Below are experts of layer 2 (counted from 0) of a mixture-of-experts language model. Rows are named router (the router's row for the expert), down (a neuron's output weights, with its number) and show model dimensions 0-159. Each number is 500 + 25 x the weight over its row's rms, rounded and kept within 0 to 999. Numbers have three digits each.
Before each expert's rows: "raises" lists some tokens whose logits its average output raises strongly, later layers aside. This comes from a sample of Wikipedia text that the model never trained on.

# expert 98
raises: ".,", "IS", ".)"
router:478495488513503461515516504497514543532489508515410528509500431465456519528485542485499465509488474519532511483479531500492508456460519500502532493469526511481507563502465502532491532485464476484483505471526531515487496504493503522535506455539528472484535526496459494473466476532472513526485494497481498503474503542468495521482491486467516483531511483485498484530507495502487524456493552479517552480496474512503501460490475491533512507522506469517485507551468519511489506526482536
down0:504508470445486518511492507514494499481525537505497490501548487493493469469486493506477534508487514520511508512519446497475493482513487520514503519540536475471510499502504523516491508527523494468533539512534473492467465483493482466518535445514487528506479499510484488541481492521538471496501530541570503526461508500530540497466542496513445546476498533519518482503507478456497530507535501493493500494500512487481445506504495476461470513496456491420512510494472526451507464523539514
down1:506509493500496466491546501484524501463533492506490508467510481485530538515515459478470489494522458460531548481517527520527471531530498480531517489492493472505506476498512435559562477464510554467471514454482470543532494504485487468523526442484499513488549486507470487488463480493514533456491526467487480509502526502502531454521513509511481508500487512505523519441526510481482495510461544468472543513497536522484505524497517467506503506507492475527468506487499501508518517518499503
down2:473545502484543492497567504579532529499483511494455513540536563533527481530521511445502479540476470470501508530483509487515516518480487513506513524477509506491506462523527484544513523491487533504523460526475467490480504514463468491503466525528477547471511528487495451482470489483522495512475455522474485527539483471501490511475523486482488499506485522482538494471499525490475509490501502497501502469503532511491491497488470492502523469501481492459457523535497517503479453545478485
down3:465506527502495494494506503537515508520498511549484508493552485486522484457473455518520537477493506498466526503441539473530520494503536517499464526470491514481522446522474485537515503529463465469451444524467513525504465498511539497494461486533486481496522507491532566505522514490486488439457492498527490476504529505505516538524531482556486503484483531509476446497462486480489515514487516533507449473500487471518512498528514505513510490502530501479503500514492487483471528512537500
down4:548499489497498487498493509487476500521478451508542467468498499508501481543507475479497537527540488493500475517508504527469531512495514498555488490528505446508484471489524496589507494494465500496482511498516539527483509493481532483488496475543553491517495500510478491512502483512483569469472498465499519483497464497463497500525512509480508567507557541531468466481484483509455498525500507495550553522480483460485474488509527477449467489513477485501503478484486535509498517502500470
down5:516504517512483486509496476529506532484486449483506505467506511483530498477497490500517457488575533481449476543540485498500544564489544488462503541520497493505529506465475487494505489482473504495506443531511497508545519528464525463479499502511467485543463486494486505487519498500478459498532507537493524504498541491503456462517482498494504514519499479512511508488528529436521512511518503508506467498522520487471514487488526512474462497513523509488492459489519545481491560452507444
down6:505478456502547481530532531473495553470505454476531448455532466501506477472479507517486504497529460493470532532517461498513491489505513507466513539489512486487461534471469475477497506535525478495482485516502529522505520513471480491486498499547477504516477491462506514481500522487472522526534543478485514499513479481498460507529509499512500487518491464509491529536526535477518493512518507526477480523506536476432473497490497533537485504519497509494512486508531504439430559513535520
down7:466530481479513493503516468502479538510463510544473479475546504510487517450498540506481514484471490488505510460456528444464523519498508499506526476493490517496473511514523463515464481496467478542478483534529510544494510508482470498514495533512538470478476527491527476479501498491468521476471541584483518502522500502551505479501546514500510454485507532520492519549546471491509473515504511510479472506468498528516525528498500544525498461474540489484509518493517519492494466467475462
down8:498487495506523469516509514494489508466493475478488457462485469478501512474559543488527534487499498467490571503494527508512529494524500462471530518499515510462502459491525473502467496499454507531517550477469488465528492516515503507493502526480537514516502513462462516555477525484497487487521536533471541497511525489511537510479512491545488512468491492498497468523452533509476474499493552497504506468504474597489481506472471490471496472488508518501481509504512518502532457501453510
down9:445535478483484515507512541536497503479561524506498532510492505506495519522522452496511455519481518474485531450529538511448485558490515510508511480505483470520511451501499450519500510497510494482472510494467494522542519514471504512524504551502477529546517481492503500488504516475501478518470489481497520495516503495504495481472518490527502499482461523483509513438464543448452487491494493508530470483499517492535518490442485525479450518500530458510525526464524530484524523478488535
down10:500484503485482521512473500498488512474508521440496501538504486488549500524512472473504504468537528502481520473508450520477532520508493466506510487513515470511517526517527486492500506466501473492506519493512495507452499498558499512508542549506487470500495533513486526568478499503485475475497490513477468507522511482486466452465519521514536468506471598530496507511521432498528506480487511504450511531481471495520490447488490522512516538506474508512494485531508511487452449533527503
down11:476479477468506540481529479522461466482497489506506494504489483501519526538529515535499522483473533500544504498503496510527492535486525470462513474483473470467483476515514441493491456485535482514490537494517486557497512529514480472502454523450524504496520488528480541469503513462536463462497474501453512522509494519496464468527490462523521532484498480523440557485512521499494498530504483511478493475541538488496522543518522472506551530477490478513540477491506505484525476530493517
down12:503484555493513479492498510526479495477477476529498511453480570497488551510480519492510531512467513476496491505506494474545515505520472497541503494532502546507525496503452478476502510531515512471535466496492528541499499472438504534445478510481459488518463531523509499472521531498500458493483484556508461487514517504517463480508555507489496540504508494485472507488507488488466528520537475490511516507496526464430535515526515461464522486517529510474481528513511472479460500490484492
down13:517528532486470518471488491503526517537494510430507476533500529517467491488476470508479523524481496507515470485540529521541479529506546487527470486513503478518479486497505519537489549464477456518504515462454479547492513505537552481488461514510519503507500520498496543526500480511460474518467487487513505487487479493514499487496484478454493504489526529478501451496504526490533481475568516505525518446519514492441498497497524490540504490483522462477497538465506450525522500490466529
down14:470528479491515478468519504511482477479563485561481487506489497484486459459478509496522558495513525512494525501478518543502506506528435496513478481502532524559497494541499535509517540472463523499471506496467483479493526477539495484489474539499514522536509470528501497504539480504451493461492519500495507503476491569491484497511486505491481506519478479514505500499506540469518518482512492484442535493538531461490504489482441535476478491485496549496464522509501478483497540513465529
down15:565469476504460468493482509475521459491534499491459481515531472473468491478459495513491499497544505487506457476491493488476461534482477530503494518448490497541520502467485480515527560500491553487499504499518485454502480482466494501539525498484546475532518502491494531550527535520492515447505516534496464472532540497495511484501495513517483475555489512495521495500487496501512526545465493500513507511489438506458523513498517499537469531537468512494501508561523509497490518485481492
down16:466464535462521462518513517479516506488515483480499457485457500479495521521499472530518510521458569490526517445524503462540480499504467459509498505529500467509524534510468489518531492504492447481476508532516483504485500491461507514524522526489517408508489502482477523503537477522505473486456513463507517539495497536510505525473471550520481503501519477540532518483535502500525521477437507507508515497523464511500493441508515467510532490514513494514508488485502524519499529529485517
down17:494514511509469535459516491510502501516470483469466524463480463513488479485481505490467524473531535507511530492532490527477573529497482507480487486515472505534522532459502485478495524475473472488473461480446540502511483534477502469535507549518474520502485485493471524540478475499472507452480483502491523534519519495487488468480537496488505508492506486535505539532507496527498444533504451513485530482517522552518469485495523499502549462545504500515499515496563488516510481507487550
down18:498492474499524530485496508522515496491518503487506466514512571529505474519514504472506496519477505510464489473474522549528497491467508499497499502498453492469467528494502485512512532500522540524500532466490574479497496514564520505469522527467527549490506503524516478474494540517471454533509509492451505560507504502512459466486499470489501511460462512493506463505481478451515466473532489525487509492452497478492459521457527482542477546513488462492510507516521489472540514471501489
down19:507452478459500496477501526474468517492486519512464455542462533564485496472483535512491529481550491464509542512494514511505526483468495494512520540533467528473525506483502522524495508507492538522472507547485530523518486504531537527507522492509490545515486516478477478482514468534476506459487487476510529501462502540465508515518530463468522527534499524500504510527505518495523479470451468485484501468438475465514504521471469527504458503521491486495462499455518537498513513487525481
down20:513512530504492520486546513505475519465478508513431481480504494476485513490495465500519524500514510468528553533537508505490518496487505505478491462499500521521506488488479529566471513517498495535452489499506482517442561508493502456509574558475484481495477483516469518486493496495480541502505530466540481512521491497493468507508482481504484513504480466539547462487477497499544529495498509535435510459479499494504492510560501521493522479512510444491493527486494500460480523497504498
down21:497471504488506489536476510513515566514542564485494514504516509511525511520494444519528489530482518528507529525492527465518520519515478498505486507479496457507461491466490483493541496490486481480472451534509481528489479451515500497475507489514512472508524494523498490507498439497530509527511492494518530441531519530513522486489508525510513518552486498549466467491511481506510514513430502512465470532502505479448496520539529459489445500493478488487513495454473527496502517471446515
down22:497429471462520515545515511542502440491481533508505484522525512511509520540565491502474523471501483533520481522514534481509503505481478489487515482513514518488500486525459460488511495511532526454500484471494454490535524507530502467436511503528481493511523517500478463535497494497491478489538502494482475511545541497525513473455511485539480490500493545482483515487540531542515492520497484488508460468531552492482470495439485482514512477489525468517525479473480493514462503496519492
down23:497528502458517507487539471513515487480459486521498489549476499505497537519475514527521484495519510495510511506511470502512527478507490449542517451521411516461523479491465454477497452508495523503467542509465508475495512532495497512492479514496494497520469510507526524508491482531479505489508496501447517494500469490470506478517493545520493492486516494531512494579491530548533508498526541502532536499490508494459505467519462482479481531540523497513533490495484497503514489481472421
down24:478486526501494468485534551466534507498483501490476505491513498524490498517529517506448547521509504520520508497553515469473481547502492513443522497506477491473478495490522503488508508447518502517465491483489508524499521485481523519482519462520507480479493519497466504495523498490495482489504529492518475534462574511475488507511498497513511458543521489558454469476534438528554503479507520513502497484501507512517535493517442499512474435467490557534498500489485490450487477527486525
down25:511521489489512476466529501533532504467505472458512524536491521512495499467522450497531470518537507479492538534501513462499513490471485470502491509473486510499518509511457489499489500480536514495516536529548532529510518509473481492524473540533509462496525504509502484538517516500473471506486543529503503534497515468562495476498545506465498472493505481488475459485477511470497488456517492515450541502491506520504508475525522495524434503499521480451520508477506560488458504506432455
down26:498467497492497484469476494487523466489524432530531520529501507510499486506518480543472506508532509482491500506494463525470523529486487467462515491513446505512481498495538444438494498530501465520526487511487502515483505583499492482487498524503523453494497478514522526532500476515528483500520531560514558505505472469526462451490483481479453511507460500511493493541516481498533512531526581494492480542488478505506483496514524494488510535521514505533514495488483485478509492483483474
down27:486469503570496516514486511505521509539460487515529511446526509453482456500495483473476469476488529495533464520487540549484540523514480472492500484532526516500487512485510531499490500519473491448501511535499474510481497476503526499482523518462485524489468534461454468508542455494466544515518542517446509519504530521469508472505472512499481502527537480493440502513519476523466459496511492497488532538513474486482501533514545494521501524502502495508476556490486475476512496500534497
down28:491493511479525513545505467483539560535499491477486523478522496497527497464461474458510510506499514534532466514460537496551465467460493520502498499522498507462525511454518505477525493506495509518531507495453498460478487463528490536539540496502511471508515477500475522481500481507489512473525522480488516499470522492505433519485512522473481549543509515502518507480500496486505549545517473493506476453517462496524490513527520535527473459484530520488505469511482473441493545472485516
down29:537525530521442521477527516496548462460497488473525482554482480514463455504485476513493505504548466478516480537504486420499527482503487540484504476509494462466493503472432502454516521489511467466510493533444454509485506507532515548535476502478469504496501508505513516532487497433535515492499522541491494510495493456525492489488498515523457531510520493543479517493504508487506543494511490504508521521477469501511516492521504499481529497540516513504508513547518509498519491514485502
down30:522490542539503479518539521524493518466484499525506479461528483478496486499471504503492538500491477544493555572526480477501475484480490500486469484467532488510542480461562540488485492498446534476496496523526497477535503527507477517548453502497501504491530495529503501498500515460496504498472523505484466528502477477485483493527521530480485524485501482479494506511486513485449495497439431516513467511493502467508509467481535478540468490533494488537531468503489526525488526512541526
down31:522535513468481472460520503514490488514501485495532441517490516493472497491503471486463464494489540524492504510523509519494488570472508480486536491482486498456467486501507505489507494511476541495486442504497502525490525467519489495560491463492501515469509526499512525517497515512452530501531494547490536486507470493485527499490480502479521509474466511477502492487501472481544500555539469523445490514508526487558514426495536485462458478536510534494512495510504536505555514523519514

# expert 100
raises: "ged", "akh", " Succeeded"
router:485532454492475499511511511506499471529493511515467524491577476515484462497510513488480497494493506518467497475567533497494464485468544469496480515514517514507499531540497487494450466493548484512486483441507506516524499476499508535509471477520483451483554480477516479499510492483490474515478498507458520492498518501462468539486507515465480538502540524510496495515494494488475500443513516520524529479502534507526488518449485503539507542504475419498491506530480496532492509544489528
down0:470508464537475510492512486487522518482478466490471481473499501491466474501514511494517512496494512480510505536491529433490523459482537485483533475474501496537534494467499501525510494540498491509520496511549493479527523497452507459520542455515509527521493480478494454572535504514525492511501482530495516538498533418506489519475461532504489517499459441522530461528470487531499548509489534504478501462478482532491508502525482481493540503455488536506487501524528524492499511495506500
down1:530480503533512516504532466509529497514518450531527515467543559504535481429464519513489528502452504469506477514487489507517534495502514491470507533506508523505495528541495488506490472465478482507543486484497474515489528501480486487479509489482550446519495516499499494536509507513532491484466523479494500529484502504460475474512489488521531469543501518509557531475456526481510476482498478533479495480522489468564492524535469487503473479447483474495534468509536485499463541492508467
down2:504509519509507507519481481511502476511489516432475516486500501457496482515487465474499496530520515500502472502514521545482480484491475504516530493510472496522487513534511504488574464491487501505568511486535567492519504475523486459529518449512495489511498534518498488480473536507469485487502516527509489481455512502500486490521496477503542497393489493480509494492519511477439511524476515520519503502468541479535488479475519488479495508536531515510455531504515531508478482491474563
down3:496517494520470505481531486544531481512531529509493461486485493485504508518496490499485508509538480471536484519473499513532517447486472490492479510513458528535517471509539482483468494509521527525478519503471503524522504503504451502503492542484496484549490499475499544472560468509523465488489521494512528521526514508501498498496527488520479418457465484500466435469508448465547494497440520482528496483513500485479521489515513524508524486548517467503477520478535499559469503505495501
down4:472473484489525486548489474489501465456511480532555504476504503510488521533473499499493462481480512501458508506470474499488566488505517479528498521525527488528495525462511493517526512550488525443512504515494497514497489484470467538507455492529486511546515497450479500489501498513485426512497511519483486502518465541554495539478489482537504490476508513507523488505431509502501553460504503484492516530497509457470461510480531518553477483527507487500506536518478493474485524538515495
down5:500532495473505515498467458529497495480537532535502478530490498483515456556530461481533520498537446516481521513494486473469441505554490464517474469495496483522498453478465535506499522493496497531504478497442496486496499549514527523538518504506510490489547474501534521468493514460493473500493510508497527482487549496509502511525465466492503556496474511434529542505498529517489485505500473499457506533535491503497477504509502505535467486526519491501473493485509479553486524480525472
down6:495483509488543484466513497473501551495529504487500480443480491513530481521518525461516516491487520526541511465503511506510494522518524529468483465526460477456490519535518507470476507536517529506497482464481505534467494511478477481556544531470486563495466501483478478515463449499474543502528473536553548502503504510498522520523479513461493528505538494493478510470481524498553495511496487488499495491500532496475487532497479519501472467443493495511451496475559487514487490501512480
down7:490515509464439491479547510505487492499434523503515463510538534505513538484577480531512531468517471476513527484549482509509467523468466465524501495468490490485497532502500478523494530498496545518493509506501510467501469552479467478522497507488529488504500483527494479520517505516531477515475489496496450530539509473500491503459503495459503483496488493518464468544485502510506463488524495499490542515513510526489504446456518503513493531529527475544493505439528536490477484529472511
down8:487493464479510448543467498509493518474518495512486488521526520434525502545521495466505441538524520498506473473448503492519544468476508501485491519501465495518494483468501528493524498522509564483469500541513514489520518521447487517490485484480460534520486517485483528474455487505496549435488488532464491524492498533472508534508503497475523523492481540490493534494497479481456521555505499495539508519518496493481551490495483513550473515501483507501493530516486504471531484537482474
down9:545494485516446495497500505529519526502504493449512495499547549513497534545490488529501476543491517478461497517535499513506495482513473481532459453526513499459526481532487480496477501507544507479503488475480491540514509528466476483445505492484452507526519516497524515476515530472521554474543456507506489465504514506499496490504482514496450469521464517523515493473527552489524539467549493466509506496511516515511470528500493510487533490498519487498505484491419475462487497453494499
down10:467525509514495570497484533496488487530481488458499492566470502509538518539505499467471550530458495499527485500511487503495508499505546453535494496461531539497490520452500489491457522529536477448508537511477497479493532547525477491508511463447493499460505523492506477559510545472488483467492542501479511517469487486492518502502535515497499535513508501503500483483507513484532520494499471507537469508495517461519533502476486480476510530470491503500541468471498500470475464493531472
down11:536521480502487482497474527490504483508531500469529506509516488489499524492485444502497513514520507492509449474495461521501490508522504522527517513512516497482451497501542493480486501489494492521493477469515499480540492463517524481496509507498486504526491527509452509470534525531484504469443561499518514542553531457492481561525462520517504439473474501538496504518502472492519483479433521506500465484529494514533492504475449519501440514526484477534453518535472508483495543535519507
down12:516474501490488507508510484516507520483509486515509518485536536556516522466512536533474504519514474482516492532540500516533512485510557476433484483517482499473501524505532485522467477506457490502485505493533474520504503506458470449550487492490518471536526484488489503472529498486493484466480507498525501522516479456459466489499517529499441506502523487579527513488517504462512490480448491504476538506565493507531462478496506497441517510483563486513488483493500500486507516462497497
down13:513517490533447491463506495492504476531532484459429513515491523482532530442506469526491508510476465518541473468466506486497571487500511508524475514522531480495522487503491499511556508517479517456491477540514513488519485523482494488469529496503493461536476499482493507513495479469462538483491514508489507520495519495483500481480531512499510519526510510501462485525523535495518506507493555450466516542471492489467526488541499527492534450496474455544531459507503503517485552494486478
down14:507533512479504493531528526529469505496483526514458508513514530519516534505480485471476526495527510507498518539513538483540487468521514448506457444501518510540417491500541480507530518489499485464510439516533528484512497509455505505514538506508513488466507497539522514479466530520553522522469512505484472534491483459523465506501492484462480490515496496513479454494484478500530531507461450522484485496459480496496496523478486494511474473472482504465526501557479512507502486537528518
down15:466554516494471487491522513488483504458439509494502503473510491493475484549480491542531516483539528484497511494520502503458503524520510471511465522514521500488543491508485513509467497503498480514496466497480489479480489515551486507492487506469499507487500503455511539549482493512512501496508517510487497496519521486506489451466508506509515542481525452442511486518484502463473483524534565535527483517576492501532487480510484476442502523480518475520460488513506493555504541538437505
down16:478542470492539498456473475480508496510484477541406503529516495531525474479492497505517403517446492508497505536459522517497487536500512475484525501540492475525504507480508499511486503536448474507498531533490503530503485488496506473497492482492544521492459501511506476462482499444503499551510480480491545477484502522498505538535476479481491513515538519517469518505482516497513525526505511522512510479513502492500471498477490505531520512530529494465517513463494470534534542465476512
down17:507510542529484518500523562470492526510498497487488516490486465521501516487497511509486552488499518524488489479535542503482506526534475539488485492509470482495526478531495506573503532492505479519487484545472527505538473509509528516469468512446501510479468567498512474496498520495493446474523496474489480462502496540450522496500427521459508474438498506561503520442488490511533474482514512482521479494508527525492493475537473516496501497451478490497487501487518477498496499502487519
down18:529479503529462499493519483488504562527471457498534510435501453510484518502506486491485495507542463509514502545516512490493489491561505473521508527449466480451518499531499490506509499492500459509446524519487493504463489470501520439522510479527505510493512504467506506504505523497521520548529495506507496548513485508499466540459519494494486547470513482533499491469473528474490480494502504466507508441516498540514529527521521509472518492497488549462513543482524478464519518472482459
down19:481497498444444527467528484485505474470490543522533519489551497536477467534540510495485475466551525486487497521487490535473519500456548504525496492510431492498511506495494473508505489550509467493509539506516496529526520508516494475465525501507480506476524480520457506528521447512450482491490468520497499514472496502513488519501527519502486504514526518502540515495434520493502462474498454493520489482500514481531499495451481530535531546487517493475479495500464501546472500511528538
down20:484480531503477488441502468530496486487542543497531529500458498471533504503453546507499529472517538490469483491538474469547484481481486499539491499461503517522536499508461520525502506479488502547509497470529476492468583485496515471513499489483483558474510472521479504528508475524502485471528503504528486506462528501512501467489473527443490472534508512516516514479525526486466489490529537480506494481481516481479508496474485491534488559473479516466526455497505522513523530507499467
down21:462515467525536506489543522514492514465496493551470535492520506486493464468501525503547505503515485527527528528504503507522542537468457448434438494521467481488455510499537477478535497506524502527515542487510497471489501463448479511485481466503482472503529499461510478472518478483504496502457512524491507510557485502498506501487513543465479485542542488515500479478511489466511486466480499478518499446496495541528507513546519490509545512506515528495516515492466498502519479477523518
down22:516471496515514517495529518494514498470550478479531526512499470523498507512531492502497521515476468498482492498596532479455480445490461488487468501491496475512450507468525503485449482497466506547515526490500503527455488494498489482538514508530497461434490514514537535503510503477526494542526539503510503468534525481526465494496478530477482500497525487453520517499528492524498477497496485548503501503487474459517520495496541462488496529496565494534491505505503517483514477462500459
down23:491511514546553500529523486518546500477510527498460488486535503500484516506520441451546526497504504475491514477490484521540513536508478510442508529530478459489470515523511471476519520496493530488483526483516473489547486467472516529479485492509509486493479462498517498518472462500517530491438496508490518471463489496550490452479537486517545505492457502505475497507469456507490487482498480547476477513537485497446536489526497512489491508470545510481542514511522479485534503517505547
down24:473487436482490490508497511470475456517510477476494473504485496472497484527532499492511490535502496447470510481503496463543494488518513537484515481455495491514480485524485488526500502476500499510447474499482480459553514512513504515532480527498497486527495425516485467476460494511496527533548469482502486552475483521535485508522546509538493458516518518460546554515512484528509480486456486527518502506521534545482542501474493492525487551512476520497507534488508482493512488552514521
down25:508495506453504477480510497527457496518502519483509507482528485530507504523488504477495516462461502532441509434503539499484454513477529526493488507522521563506520518472506519534494473435553467482465491487502499466489503519497524509533482520488468510504494500508525499504472558501488474540527499523505505551533492460500500504513540528501495533517495514496459501538473530487488532500501497519524482496495525486441509517482496512407459452493473506529498486494497512523494486493503523
down26:525468517513487524439543499459506495514474488517515510551505511488524481518521499490477513449502469489531497451507486500454506491495512540484508497456485524471518495527523474511489503533505501440497533483463488526495524499529545458481487509452515535478467453501477524554519502519457554457556492470509530495530481538498495520532521508494503528493479500455482516490518509505491503549506539537479503482506487475500469484523543488528512498515471483496506523500508486456457504485489508
down27:512528507489502470548495520501492496516517501498529494498487528512512487476504450513489477517487484521498464468501466525481498514477496515531435472528500503492491503478498493457495493522501515434539465518509478543526479491521468478470534520496550483488413475497538517520491489507470507480518493520536479515495495468475482504485523412463493478491504497515507528476572498500499518493531528500504532554558548487497513478507533483492499523504491465520506487494518480504515529486513525
down28:561480522489486484488461525517512479532532439530498509473493526523482507488500486520453514477522501487529519516489503512468496494515508506477520538523534496517531486537475519432564507475484520499483513501456459518459516476477495467457494496520483509519483501501484466494473520456525539501468501492479528488491501503516520486519518535498501496522500497469502481553518524510507491485473530509499473506459526524514481529532474522539472489546495528430509492543446473488524476514477486
down29:493477509536509463511491502470494511523466533483507506516512522487467496515511489529467509469477514470527508498447484505549517473539487539508499480537498447468478506473488510531497490526501496512549509510475520489494516556497479504487514512517527479472518485471549506483470449490509532514482483519557560465507505469492563454508506468490528498508530512487460502491488512514515494515537472506485474533493508501535491492482510425494498464500527512489542506497479549478524497472447475
down30:505521491481502506481500542486486491533518507501484544552482488504474510492534514488514505520497472470471488544531460529510455494508469514546513524482509489492537517552483540485501509481545454495513530443542493483494502448517549507481488486489522492506517530459489469498522493478506539508487453467473490481481480518492520512484485524505511511494538525473479529527481536496516501499520496465535518490448510481552517466456536505515535501495511508487443510465471486435515472503498505
down31:491517488486466491522508518468529503496509471524484497480493434500518482536458512527530481485517479509503511484515489479503479543464475475475503468545538529496484489489500464518486553471472494514476499466460493504523484472487583536500505520518527509518501553514486538492509556514520531466493512476528496493501502529474527471467504537482483512476472466487532541491554457545536509526489514535521456495511490493486512496523502503485443485477505462521458517506513503501472505486503486